Weights of a small mixture-of-experts language model, trained from scratch on English Wikipedia: 4 picks a token.
Below are experts of layer 7 (counted from 0) of a mixture-of-experts language model. Rows are named gate (a neuron's input weights, with its number), up (a neuron's input weights, with its number) and show model dimensions 0-159. Each number is 128 + 32 x the weight over its row's rms, rounded and kept within 0 to 255. Numbers have three digits each.
Before each expert's rows: a language model's description of what the expert responds to. This comes from a sample of Wikipedia text that the model never trained on.

# expert 25
It responds to: Connectors inside titles. Of, and, &, colons and small words inside proper titles of works, organizations and job posts, as in Law & Order, Little Shop of Horrors.
gate0:105107133126137098125169174127169091108134133095111156113136153139154099085047098178139095160173113114126132130130087194109109106083111136086154133135150126128132118172095131186129128181138131153104047070162181143194180111161186146164130133121126096134141121112074129129143132155191130084128137075162143147143195123112153196132087199166165120112050119138148108109057177140116129114179151100141126079163182106134105118114108099138156097071169099088090169125140131122147147115066102
up0:090128146137149130140124180181090099181114106198126161158127150131167138082161103119196118160126134145139107094072118099120161151163149156156129120169178128160151138096131165192097152092037113164094122159161187129193140143138127128104136132134139109174143082175169078149123137100126101135080112100149186102099111153171118083160149095094129142076120094088077106158129114131103123125141148058173143115084135148217124104152148164114127091129130056188160189111123114098123176102165114
gate1:153132160143145111075168166156139160131152098102177142147160144087153153145034156140083095207095148145115154150127124170120129161189065118120107123110147182150169111123099098149073153103087179154192097120131155176139110149148131142119089178132079062132087130087154173139131085109102104149082057121174162139112100120121168111107156082165127093082126113139122112074110179137126175123101157097125165123107096154151198086169185151107136148176133149163094141127166079141114132100102166
up1:091121142110111130050133142106171134092089218101125105118080159097162162140128132082136165153100131109156107104114162143092122142115098136055101138108112138110126110104098154096046185077117190152198088088126150096094169153166096137115160122149116104113060154079105082112128107138130095154117179154141075175100191171170165121179175128153136119131134100126130137117083119173134128162125118143130156097155121139137141162134134174122172131138127069178105080183167173142188092154081092
gate2:139127131157127143123140166102105116098168171121107124154170131177119156089109098143112159095091176114056077138095055140169122105138164101113117151092107135144136170159106117086098174097121056192107140095094107137109184150142137135127180083124168139059163151118135100188122109090082152172103133194099083110172131156178118067139134119119145093147120124154115154190114136167166119152161182108174146121170103126129166137077150150131108133130066124172158093081179159168088141049129092
up2:133105144149142126161153145077096146096144099126149140156087098048096099060171166161146158168093100124083118143102096150163153131163101134146101117206077097151097157083122149128080056070107093096160141107135158149084061107158102093083104135074150102115125135156127177110175139111104097139135095130134110130073204140057144090145148152181172101119125116130133122137125082137120149071134125192159083164161081116154174109107107156128094147109165167133100073150093161156147128078163116
gate3:151141111100166090168116133078137150103100086122079126197095137159050113122069116115129174144099087148162080164155108151105095137151129125154120117153149091137105149082046100171115157170147136107133144137181148133141092108140108097172111103197163176144055159145140060067130148127101142172108131151142109092077147122147085156123194174129139091153117104166130154095140119158212173143100150168138095154104079133151200121167073110134164166102098170164139114145142141156160102121145128
up3:161084164128135073127156078153132138166113152127121120152159219161107131174078157147087108079149128138150138120160135128134102149074163144129083111126093149157116163126112126104145120142143158045129096121063087118147089170118142121119099110179138098085104156160109187146181127103084122129123102172127123155152096160128091117146176150076070212145134135143209207132166088067151114095105124133092104150079078130145140133145138153151154161053165124138137136108110106156189089081159126

# expert 45
It responds to: Locative and partitive prepositions. Prepositions of place, containment or part after nouns and participles, such as of which, residing in, between, throughout, across.
gate1:115121162131092140113179149125123107115101080168154131156177138116144175095157156131137069150185129165118076169128177124126075177117115148118160084152146148120102097115116164118183137144109163062118227191107165130061104109155076085164111169103120155135122126150157133101082085155199138132164112163174132141121157108104167090145157150108182107152169091125171171111135102139169111169105144104110166139113116074167124073099087147094146113124081137150120076089069106130119157176077096
up1:220153099160157151136117162114091146131190122125108099156102081104103164182132088129165116143135063081113080116140194120140054115158087168170067150131113123117139097131092148064095071136142111181163128102109115111109107160116103149179105223115112065170138128115201134138158128090154133144105131160121134122110134136148152093116107126177204121148076137171131157122167121161125187127187106169082120125180131065113108138134115110125113139105076116098125176157106169122109155145116102
gate2:163162110127158133132151131095171140190119202075113085126132153130196134101138102149132094129131119117116132127112125154095139127117083117123172093129159154060112137169125143109118122066070128198185189067157149133131178093125158095137124154122146096126155137073137155127176133065105112072152165159151156146110098150101106182105094137065091124170112137090100097192140138126128114187077118135115109073113137197089114170155166117107174090186142125157101150098079150140157192117146071
up2:103099161115162130171131158052131123145163166166088126138145168130072111123104124116134142094191095147065078147106109146062155119102128109082128163147133157117162128171085162110146164130079145157071127094143141118177132106089077111134156072120132112185127130177103110117191143149100113169144114116112094112105139148138127120115196087126131080122118160122177057129134107215106072105100155134081124097050107130106156171079126115159110073144179109164050179150152127144125131169116097
gate3:128105130106123118137109129084093097140122095114117114139109137149108102124085175177186151092106089194111172128122130094135161153150103117083125117148106122214099143128113081126149151132116097156097104123042086139193171095154091115181149095099170138168134106124153101117162078121135191160122072130181127178162191119114129131190196155128169145061135104101089167125098102176149096118172085163163084109121146116113074122136096043189112127123109122094124182136140134144161165132088101
up3:148117130140132180123070112147164090146163094120129099117134087040072134112101135103137116118124080129113121066146153126205150125118160099099122132145171083130161107089149178105162121133108119071111114152130070089126119131101120168098131135106197136128121141059128090119134074167173164174067031162095128154151090126171120144119134143101108119154154152166141122153078054125101155109120142113152157094130131086077169197220070134138133130175128159158127139170133129136074110157130139
gate4:176090167115159086172098119114041108189126111157155104108162134158175119182122094133159111087165201127110102133146146114155143077091193062157142105146145152097130091071070116158108176102099133149148146193161162145065106144145153159091151144097116115167116139071037112132126189145145077124135078158111100107140140146138089160101125101127145179109136129119093193097139135090107119124154105132144113135101087131135153139178095090104154115117086121147118096068178133096112120075155171
up4:112173132118093160119098079178135175092143119107047074136137097184117126106100112117104164182105049082121158140099134162102110074184128103163080171105144140069099074117123084132150118148121070112167111090100116155111161106110134176168072093108176129095140107119188065118093095081088155144136149139117143131143155089109155118111119107160192081134144136156116115177128040102129114105132085084116138140191152126079083174115124127107077138149130152082127100125169116113123155164087127

# expert 42
It responds to: Auxiliaries, modals, infinitive to. Auxiliary and modal verbs, negation and infinitive to after a subject, such as to, is, would, can, did not.
gate1:103115081164180170133120126113155124175157075132132118065145152155171118130042113138149099115153121126107177188137126153123156114137109122111134170159083096083152086115140174103129114098128083198138115170108109163132088155163082075094118133132153138138148152069178139132123137114106146134100136114125072056163148105108164101134116128089073117086177068127096145183091146130109108021130079098089126123099112144151123087164185122157072125165122144098162117117140197128080099101146076
up1:130158110128161137104093084138157105091147100112192122156105097161126129118141165151132098188099110179128071116116168131106065114104113144139148103125108172112083127180140133045141113123138106167117122116121190111137149092168177109173158198092146039114128141139127168110119178077147131096141157130133114132160098188187174097127120136051115128160182102108147156077171073116151093147116146131150164135139109133148147057082109091129120074109158178066158094112079156163124176168155124
gate2:081157118173091105089181165157128183126116166133114190122099098131166106167099085146164105136107157090148075094197162144161138159111107159145136106109113174113080169137048089172150177161165135077141085141137106161172135127137169117108082140137118114146155063140082149063147109079086144157112115130083118151082089169144127068158130149173101089168167150209113115103114086122132161099152096132178190151125131116118110113130108098142121121140153050118118159116173184150166125110118156
up2:155160121148169116095078124131118115123138122159141167090127068110131133131134108122151158139118090173125125064160122161108109093174155125170164119132092139153194108141095097119112092131059135110159208172139143067174149138129137132137151113119158120119119131144025113045168132103118194119157124049114142171101107109099137124126100134091123078152154126103100208077142120189104107100105135171156094176100150083135117091128150144085167122142164133107146145099137194115135129172171217
gate3:125155132074148201048079156117101147129109122123106153129105149171129130098089075124115108128102151123136180079116146161106139134185073131193207101099135124179165090096105074109125071148145107103105124128141132101134126103133123095178093179090156141123139093173122089169174127112083162135133142133131128093118151118154095138106103084123125147159113150123137137080166123102200126084163130093119078058140173127145168142147162231077117124143132133114099078153099074141114065094127185
up3:122104121105105179085111180100172121110126124175163085147145142135176186123110108107184143175114146109127165132155142097142113193089140146105168125072154126100155090113108169170208081140100060102153132083166164224139114129122154119152124133152100084108128142138131105165113174118169116148148120154124129144152119130156155111140180128186156156154133180075143156097144146177092181114112147102102131139220097144081118134096115160167140165187112141212095111104132150144173095159168166
gate4:183196121138123105142131121113168161154069162136141148134118112171149147174114188115204157103160173194131160073137134168136146115121094136122104127164129139155094104133186073078176070153142089131142121063062154109139167109148155088088107136185125170205158059095141144138162129158122150064104178092137103082135124103174149165107154150134132092173103163131119115117161134137153095152167103099089122066206128168176145093124096130154127131137132113104131108115121154106101128168179105
up4:152145072142158044175090066174068129154190071084159118076116088105115181145094133167109100155168144113152120101156162150136169081159148034130137077126080161138126139077105142140129057124151175087114174154083181156120074109119137139111105134113120126136166122165105149138124185090125132126101110115132120113061143112154139161111139100145115121134189118112115117133149149125141169152183139103163140089152143162112131109136099146150159147130063129158148101120068066167085147101139203

# expert 60
It responds to: Adverbs and passive verbs. Adverbs and the -ly suffix before participles, plus was, were, and, not, such as publicly traded, then, often, originally.
gate0:122106163099110141083105097162172122117122077085129092100099214183163125129091183095110165111117098104124135105143101151156102109157132153076102119119180108118117166082160121154170153169146129111120122091068123139092149131179107135104141126065175110134139060084134135122128103095109140124096077148181130110127140097141145078099089083097135119128146074112080076150111125103149068169106125172140089173141185074145125121169068156016197150073111097116125107157128152156116105136107114
up0:138123109139165096073146110148127124141083073140088144158093109143053045156109108133154100131055140170148182135127059132127135148132140095164171119118164152158064122106094135132079194092129079102152197101174106110104143148198190112084113133216121137088174075138149069107110129129115089115189102106158139141106087150074088103129086097097087081128151120190166119111087117133093139100153161116163106101170137167136125101155123167121118104122092138112153103145127113133141159115156106
gate1:098113164118169176152123057154082098140155156116083144106099160150092083106121098140115103141121097099125176161135116140128047110105110094095097100158086128123149213109127131146063099071122170127103089205119133062071197069112110088150056127115144113157138102141113116149114110165179152163098167084097110171173159116125115188146157185138127150129142143168081121163156137138112190110123139109117129075133109115114129135085129103109164096092165147084112122161170112182110113083090149
up1:113082182143131201184075155192118177123154125122132129151132198130125103088123117149141138139136105138090172153137147129132121112176135129105082140086165110145115109131107115147082061095116126153094136133072145120146132131147146148086112148128139153066147170087131113096132170180152127153141117115082114149120184147196118063214171117064160067140106138153085099130135192139179168069149141169120111104150109165079136135148115155138139141131137111204094074109082131165082080087117080
gate2:156138106124123111217110184185158160155112110133086072132123129158135122138155157133132144095128082164096111093100157088162053167181106130162120104153129145146147176097163064133127122132234162093151119202173087131141123103096095074120105103109092134084143129099165087088100152101146153131162090110102088162127115135108197109153115166117137096062145099174136143111117098130124131170121128136124100167130146139095081141154145100180102178165115082157067099210087112138123113156135145
up2:096138148166132156144126164106097130150101141170125148109110145153100084137103181084120122125120166094142172165152195088197107149153051147138092149119132077202088113118202098110078057151127163124104129115173143143161135183161148087148159143152158101135104142167112128104143127123164132152083171070106103131114138088154128171095178101132135168119174077186143090103120116115101106078125182159139184093096140176079170100123106118119117132139097125107045181130084173133093103163151154
gate3:129110092118079144122114146082190143170089114158107097160087086069144108146125149105140148157196144118086090155107104168109121112132088106135165139123178152146114102162098168173083126143124212159126115131158138116162100183141098167128204125121096110109131099154117123121153090094152085095125163095027179179087181194113113092163190106158151123148118135089163151087103094166147139118106150121170160171096071086096139090146092107087190119135073138116114111170117123147135151128156100
up3:111123151139082208125116105117210130146114143150131162101114131133107117160099089118107115128116058118132135102132174129077160113124139136152114147111091091085156074139139114070138134134105098108096136154166135145115107095145067094096133117150186120111143046154132150134143126059051129120090097121078058161133116090209117114091090117181068149136138128103138061154157137134198140136159056171131137101179175092138129163136107099092069115076165085126167136112090102130144139116090142

# expert 54
It responds to: Mid-word consonant pieces. Medial pieces of split words, often foreign names, usually vowel plus consonant like at, id, mb, ad: Te-at-ry, Gu-ad-alajara.
gate0:111112137134114113164117163142167120115106140151137087082129154145144072117154115133119127161096132183131184111181081169101129162150096144118135102149115157107129125104181129113158141116126138145109115121102120161143116145120130114157127178145092162125096142092132120176139136130126174148071203101180181206118132115151103105028107102115115168086129172117102116171123081200152149160173067039164177122070131148170083116091207123135127071206145109130104102139093084140123088079138127
up0:162174096144106085183145115163112137108109108140171125143140135132105187123079159139169173189121095117073079142167160144163160083157095091109067104137172157179082150082140201130109097108126147142077125106129151147103074141142099071156079129136162141139152164095146103159169103134139136168101122168192116126038102139093139078151084073146075133142077142120153123134102077123115110130082132149096125092136127088085095112136102159167135126129123116149153197157101137161195084111110192
gate1:121116131130092151094085099109096141172088103154146120126164101190180161109132103204132139125115135096103079114061107173149167107104145081117124126110155061137095089114051136123103133129115117055123107133111156130165166129070095121169066163051083141113086150077094149153121127117152144126185125135122075120184130139097163084126123162179091160177140106100148107115143088150111143105146097133109091054131115133146116101128168125141100178104027084152109118083155088125137092090144149
up1:118106126138116059166168123166143144154151128155120143101113121142142107147078159117120145179142153149135158056158139126099100096110164118185044104174160148154183108107148056138171117188163142156117139125176131120092075090130132185118156112152111117122143103134117146134096098205133169136115136133143143190089118100125144070192129116057128172160092137168116079140131084152152095116126125191088136109090160121078156169138181089133080175177167161093126122134064162143108164119161081
gate2:167138093112126063161008125096079094059175119149165088163126107099082127120106157154163094185163138076143143125127169191109097083136116085100091121152093104155176166150099195098091089084140131166148130120151159138110096056088104093097142175143109148117221142156092121130106085153129169091137120136151085146147127164116102102122136134124141166074074120139123120122138118123116128161130144062127120168153169080152147128108159146156109150130114109167152122130158158202150144124145098
up2:113135132138129119166155157111120182119171150152124177172126133157118039127129130170136112155102186104165100138161105110118087040120181143160182115117081145161101143158128072123131217113138149113137152062143153156199105153088171205109186125148097068164138159108151137126167115147126108141135103193145139163144094166135100151127135167128097103151127083132185163119157144174105117153161151149146122081156115199165108172094113132137089172131132142198120156172127152137174091137157123
gate3:162086169132129125117118145105102114131163129151150064210180151194114124135088119132126103153066121131137133146216121058149163135137100170186094123174142078142103140085189144122180150137096102118108139137135044066174136168054154128102109081096109202129120136168124145094138104111142112113103090106114112079088121124127090154125131136157097142150138185152146136141133222098119141086082108150120132121138138100142122134085142133133105149100074157100113145105189096160051114134127106
up3:097116062164137131134107151130171084143144130116142186125111181126083171156112113157138134148145135133132125150119114185119116116126140151149106155102133170154065102135098158153108168118055182146159059167165150110179113116136120161148102079153056157122122097133162076162132149204116179133121089152099119148117107106151153125087134102104118095102126129088077129075185106147126110101200139112147079106183092133163032152169155104158061158134163169121089076069133098122082147160142119

# expert 46
It responds to: Unit prefixes after numbers. First letters or pieces of units directly after numbers, especially kW, hp, kilometers, kuna, cc, in engine and technical specifications.
gate0:134174141109098143129158128143195089142080088179202088114140109097150138149115080068117142131173117105166108145100107133164143154133101115153107154171123127124140090120075071062093128151147129168125081126139148179161085090123153150078116111119175093178162052150154097139174167099113076162112163069155108098183118137169120147172147135114188142152126163126201142091120123172113147088079134216111131128155142099160146190081153136156129108117140150160119160075089125132089104149099109
up0:117111113182111150120122164164092125096160083178145116118174149118151102104117162127140074190140104128129130135148106106078195178142154157153119115123169102068137105130160127094141055106091086140105136147138169176152142125084118138121168161172131107114152143157128169090105134097188163138217131089092129111128100089164152159129050159162131103079143172138139157116161146073183167135107131140151135085130115182102125095073155065163171227131161154129135116113200134156110089115150139
gate1:114180156118070113091096138148065146088160144086152126062102059150087136164103136051125165124083133133143095111129103139072154116078162131127103131116082112086153074148134171119212104138135149087169123150135118114111118145162174110119123126130095152078084102132094081103116134181151143146065115132122098142083134113131125138112125158114132107138106087140169158128177113194088180119139123141102103147157117135147183196105162102145057156144138137069072114032112147133111057121147128
up1:139171134140132124160063123144133151127165162105139160114133099108106143108136178134106169140126153156119106116165070092141114144163040119120145076141147144140147155169152129070084106135077065108176166111125170070165111157106195171170107107163150138140112087107101076158113123170141124115134180119116155171196136101130122103079158104176195202142137088101147152146117154171071122108113123135131160166157127102171092180120183115184162121163180156106094147080169071121105138082085123
gate2:125143193151119113078104161148107163125113148105149124176131136141086125126082077107138124130147143129101098084144140130148109178142108130113133072121210156134130157095126087110132139118192135110112089117144155160122133170156159099095160105147135128144067064198141126096101149091131182143086165112138149131109159103164065121098145129085076148177145066096178117136116053152172103080159148156147214143106139169120104140143155070148140186085125131171063110163138128176070207128129148
up2:148155124180084155116179101113148104196166161102163192110102177160130161133078107138132077092149130164121122148181129120141123163121081067133138090166100159146123106098135192154112092165157139151092080112151043100138076134139205196124146099126096138085113131164122126140093184131079088160156140116116124103106117163113139154141157125172113092127142167131143151161132205115150106124130155172138158155132144181076111048091128190172084069127116081118158124135082145147135143157164139
gate3:083137136111102128160136067107128153164068163174107133146126074081162143157170074132135116188133120124153103131137084157142098073108194122150109121110125109154140144159158146143126133101128168139107130143144125212161121155175179124099104102119150119120106111156131127165112141083184125109167171098127177175153151119135145115199129162142145126167101095134091178088167095167114123118116100123111153142126169189143181067138111195111165152172179145147086157111131048176066029120140106
up3:127191133173152103143114071167110173121148128119134126153206076152183096214138142069139182149162117151162080134160121139103074102122128155154119128114055120104088119165133102098111155164143192120104103107126097136126169123155141117129113175175126117073150146108130120149124169171144089128123099131160079087099198040093114135180132121147083133132162135094134193108162097117179179115110100092152116117074102145117133141164177109076112121162148125095097129175156072141185132128086122

# expert 51
It responds to: Proper name continuations. Second pieces of place and person names after an opening like Bur, Bar, Bor, such as Bur-undi, Bar-ack, -chester, -bert.
gate0:161210101083155085096132134161206140141133095096144099142119068120078166141124131117066118122158168163083169097135139090156113062092120167089119108151128132135088146139166050156183174140124121137127111137143124089084150121096137139141094169148154139148126128138096102124186130163156125160111170134173091174113163151119156152054070102087141134104152089131152140138163168127097121154175103110132154214151132176105131101063169112103099189096096139098143112132089112143148089050144146
up0:121093137090127084119101124100145145160130159129115154152158130082132196095116154115143105122150056152118198089121107168126116131123101133117128153117083079162127113159098138168140146098097120147100144175180165148133098114123118102108133181150126072095095082152079145076149095152098114155145116165189138084134168137083063173140145131147139151194221113065078174153107078120151108141128101149084064165166095106103159086121130137108098141129129095140180122122196090181109157186078090
gate1:116129190186180157119108110101116090089063143098137093110075117116114114121096099107143123052121119134129165161073140134100132101114155115101103133107158132132089156181076153103200103153084136127118143115124176133070099167096093167151141100170163176158179140137122157146094131248115103125100129124167124156103194095133116153068172116165116120090144084088157120112118118139096141106118093160129081130132104076127143079177139121114139129116164195161124116145064140106102108083190173
up1:168137110164154137152152099125143115116119179184106166123159173119182172159087074158137147113085108114135147164165080105111181089103130120091166091131070122134125085149115125117099148102083173090127094152089132153102092117086163101142138145134156082155121159136098105112110058086128137055150149125099175106099181158130138078152124116248142134111116177122173171136148154140136135154104102128190119137119119161198126203102145132121151168166126055155176095097131143140088154123170093
gate2:169125100132139119123148095148158227180164087140159128164149095133101104124110110189105111114160156181163146122149145169099130080137166164118154120122110094177107165116095172118113150201056117150116148082061116192137114112134093162178158083114145161150103085129165133167125139104096127173149143105111123134141129082167138100170155172093168093168103044072146057107192144141130151146077111142157142136181119052155145160126113101164105147158146127147122130172112132112163162086121132
up2:155159168167149127094087101110071111130169137108133133154144134174160131162110061102130183135194145126130100129122115150102114124056173068116099075104089142182161160120125168092135175126183134106148110113115109185125111131113184145103110162090159179121153150099102132056145200140163131149111129086133111125111085120079167180086088167155154076109126127165093143120137155182117140165147079102131191124136121113180124107088073091192107115156097122148131187120110160114093155200102162
gate3:135112168145107144136102115108141167146138145112167108071143120178127105197105092151112177172136089170125151107113188109140108152150109176116134151167098102127181148082129086107082149120091152107082151118126125059158106133131143097146143161128122104162174106134110149144120144093084086093150172165103086169118096129088167171114133130115096165203126115147081119172094138150147149139102192096168165181094192165097069152115198122116103129101135107117039075147096107102180120170133051
up3:115125076062130185184099129135134161115092125145144125197170120148137087151148130085113155089109161144162080155154111095140179149174159203115141082119142105148131124102144126168164123166116151165148143116095084177168150126127172195141107150143134169139095198159179137125105155126156177115131125159161059112146106060139078092157070140091152093093118123109093175127153096149104117059134112067084068095138150162097122164176141090128106110157081172141120104088140160158169148151099127

# expert 21
It responds to: Prepositions after verbs. Prepositions right after a verb or noun, especially by or via in fight results ("lost by decision"), also with, under, against.
gate1:164136149169115110145104160127150107083119131121159117179141150128163153119148147093112185158131124118176151167076105100216102119127154118161111183142087144082154156191153073168065053112140159138196167062077090117185082114131157152182115134146078092133101121106164215123110126142116115107145132143126104161196122145160110135136131190105147130111164169081105121111139089148135117156125191061091117093130107167113114162154121130123121056124119114182113141135123151090156141113067139
up1:134093117082146178125123088134150143114121147146200217135174104153096135095132155120090124155136150038153111109141087127123179148080168121166128122143099179139143187160126143129133086139129171105116116173113169129056141212112088056130141123116140139129176099085083154121088129074132132108108152144095085140127096143112181152151130127172115143174145175143119092149084151121120105100101181138173144119101111120146087094168124184089171168156089144151211084127087119100130117162106067
gate2:123129085189042131146139135124086168093151129151183167138119165096111121175131117089069098089069160049179153115052126104111074127162126098183125155123177157111115105190144140140114102127133096135108138172102159120180142106133123128187112133142141089098060100079153136110118162118120118117113103154117084118181128140194097197125150153112126150178076136131102141112148133106213132131161096101087143151104150129181112085114113147086160129085160118130199107141133180101131123164111156
up2:107105149147170129061170127131156194115120167034102178148155115117105135065146159108121191158116081065110118162150126098064096152124118128144113110184092088126127100155132061111156122144183173158066132159118195093167116118148105103133177106175171087166133077115148148153130093109103128155118075107129101169132080135117113092162099142141120151132128109067123134091133144163140186146155134107145109166135113137108070092145179134119095164090122133210113159093118149102148081075117096
gate3:167157121144154082075169157081055161089115097163186121117182166095199121151107155051095149103178142144116158077115073100049148172126115160161166114144179107139128139093089114094062086165131117180197134109146176131153169144116160181144134152130150156108098136132135098094205155130140147117090096132090155099108149085103192076147104141105156091179060150116108136134115086100104121123138091145085121097166113139104094109117133137129143121121079158095120147148142137112127109151155153
up3:177136099167079141147123116105123097124100153130149187130053065130136149106144146124143065134134119135129141128132142083137128181119132115124201173178142088158109080118104116118151129148122123071122150077141131075197137138154113131170128116057151111115120129102117113100102108179164162105087175132114174141140098162085163135110154141085178122127148152074107202134085065195062136113131107093079157119128124058133141106138120168179125157195157177102142075157116159088097084139125183
gate4:122122163126123137119146180100131074108169100140132130131112178137122157090053126104133132061133136134187090106121118168145108128147167191086133114122131161170152191079119081095097217162155098117169081167089125126115182080102080184153131143124114098118125153112153134087110139107154051087140174160167097174116143114159177203090169140154137101128120149127129087138150087132213181171096075068077095078146116134124153159162082122106123148134137130128153129144127139106147107156106149
up4:075103176091080090096160140104116089136152129152132158149170153117188107128156153236110126137087103099129196137130146129136184097110110113138094167150104133149210095106123183127160096185131113122150063117158107123216075134110114123138174116154143142122092130140112180110134156153101169126138157146161149102093118136111118117182135108137173085107153096101158122143131054195131152144100118093117091088104171040146120130153139169185091141157117098095144163104121096130089111167155165

# expert 0
It responds to: Word-initial consonant pieces. First piece of a split word, usually a consonant cluster after a space or bracket, such as tr(ance), br(igadier), qu(ality), d(rums).
gate0:074172147129123183157095066146161136139112147118122114155115065108161173158119140167199150099118170128120087119199091083124146143139182125116054108092131151089083104172115141085088135162131096144076152172131169176142102136171110116142101141154115176204138121158102137129179120104118107081108163129155139102091152163151151177088136142088176111144083151119146055125110150166129116148172138141151077092111167119073179210125097090143121117127166132094173100127190120140114143149146170
up0:125068077118150063175186125115148132144138130071127121151118149089116155117080107129184173155078153168140105128158115162125103100129135121056091133173146168152193140084170099156076169096062122151070132110150117151058151103148117141098159126097136097114065159113121159131097144108138070098097084114135072133158082111111160102149153079112128139160099104098113124141097132072142122129217112161175090068131160102174147133137131120161134093146135163100132085129087098070081151165089130
gate1:145165104125135177125160117170106136131119138111137107102178164088164150104147122119135127056072157156042145063140131088168091169135153195127148119114111179107121117138056081114161078092164076142082137117161167093137126109163135112124187102066075171105133088105113104140147136109174093126113099143173109115136116078083089091126083121164208129172155073133119150109135138091162138146199067090121145111101087159112091137113089120142090173136132122126200140105111183127136120135157134
up1:095086154170135153128118100178131127159088180166186127131117149194134117108141160082151108121122165174115145158141176103107115118137143104124171150110157112122150112108154123109133143098151162168126143156220155110172106180156121160174124128122111066147172150130095126144120157063154116139146131108192157198141145147103132087038166106101151096054113072110120186149176115093126135117077094096117122210127155130148081142165122108123167109136150166113079139095085098130040129169144151
gate2:146137146112130160108120090104134127113146153114111162104128112147120154118122152122092092127130136183077138105098129125056087138167119179155131122124172080129121114167141128155125108157126220102135097159109147091187099143163107132082189169169093087184148194154110095165150125153124180069095142064150088139133090125176081113150110162118110164193129122180145206117125108162134122126130109095107192116070144132106154139160143178173143097097100143120062177189116126170062134125180164
up2:109122122077088118105079117100132166159189177148090128125071097140143070161146139145137126096073102096078126117099165118119072154101082131099068156126132112151104154100107117140112127128150117115158137108142111098146074133152124159147089174090078167138104128102158082182171176128107061123131127077106148202107176114104103080171150094099128147128135168132136159114112083064109083140192121118121162161121082124150146153161144159110091171143170181139126129154057084198166173090130064
gate3:100119101108119165100158112161091110090104150117036145117121064088160190105191060095152133088119087115149143120107092128082177209111166172107189094172111126122126091158083101207080107104120133120157087137149124102102097119139111083070098100159132157158125182154182134158104124126129126133129106098112131180108140111097149115111108060140093221153149090151130100184155104128132126168120085159141125107135137154082099135143140087116166116056115123159134093112093105152108107170113119
up3:154134100152091175061182168121082129077081153225067143137091118119153173126132122080150112124156081123101080081067143165086068113174102094125134157127090130071171130087076121195118156134149125109122170173125199127090104132140106088157126107158123149094107140110190125113094094137152130188101115138169154134096187106114068093137158083119098118154133127108110079155094168163082131132075136137135116164083139103126123106150139136107174148102160163142150124117146157164125156098065125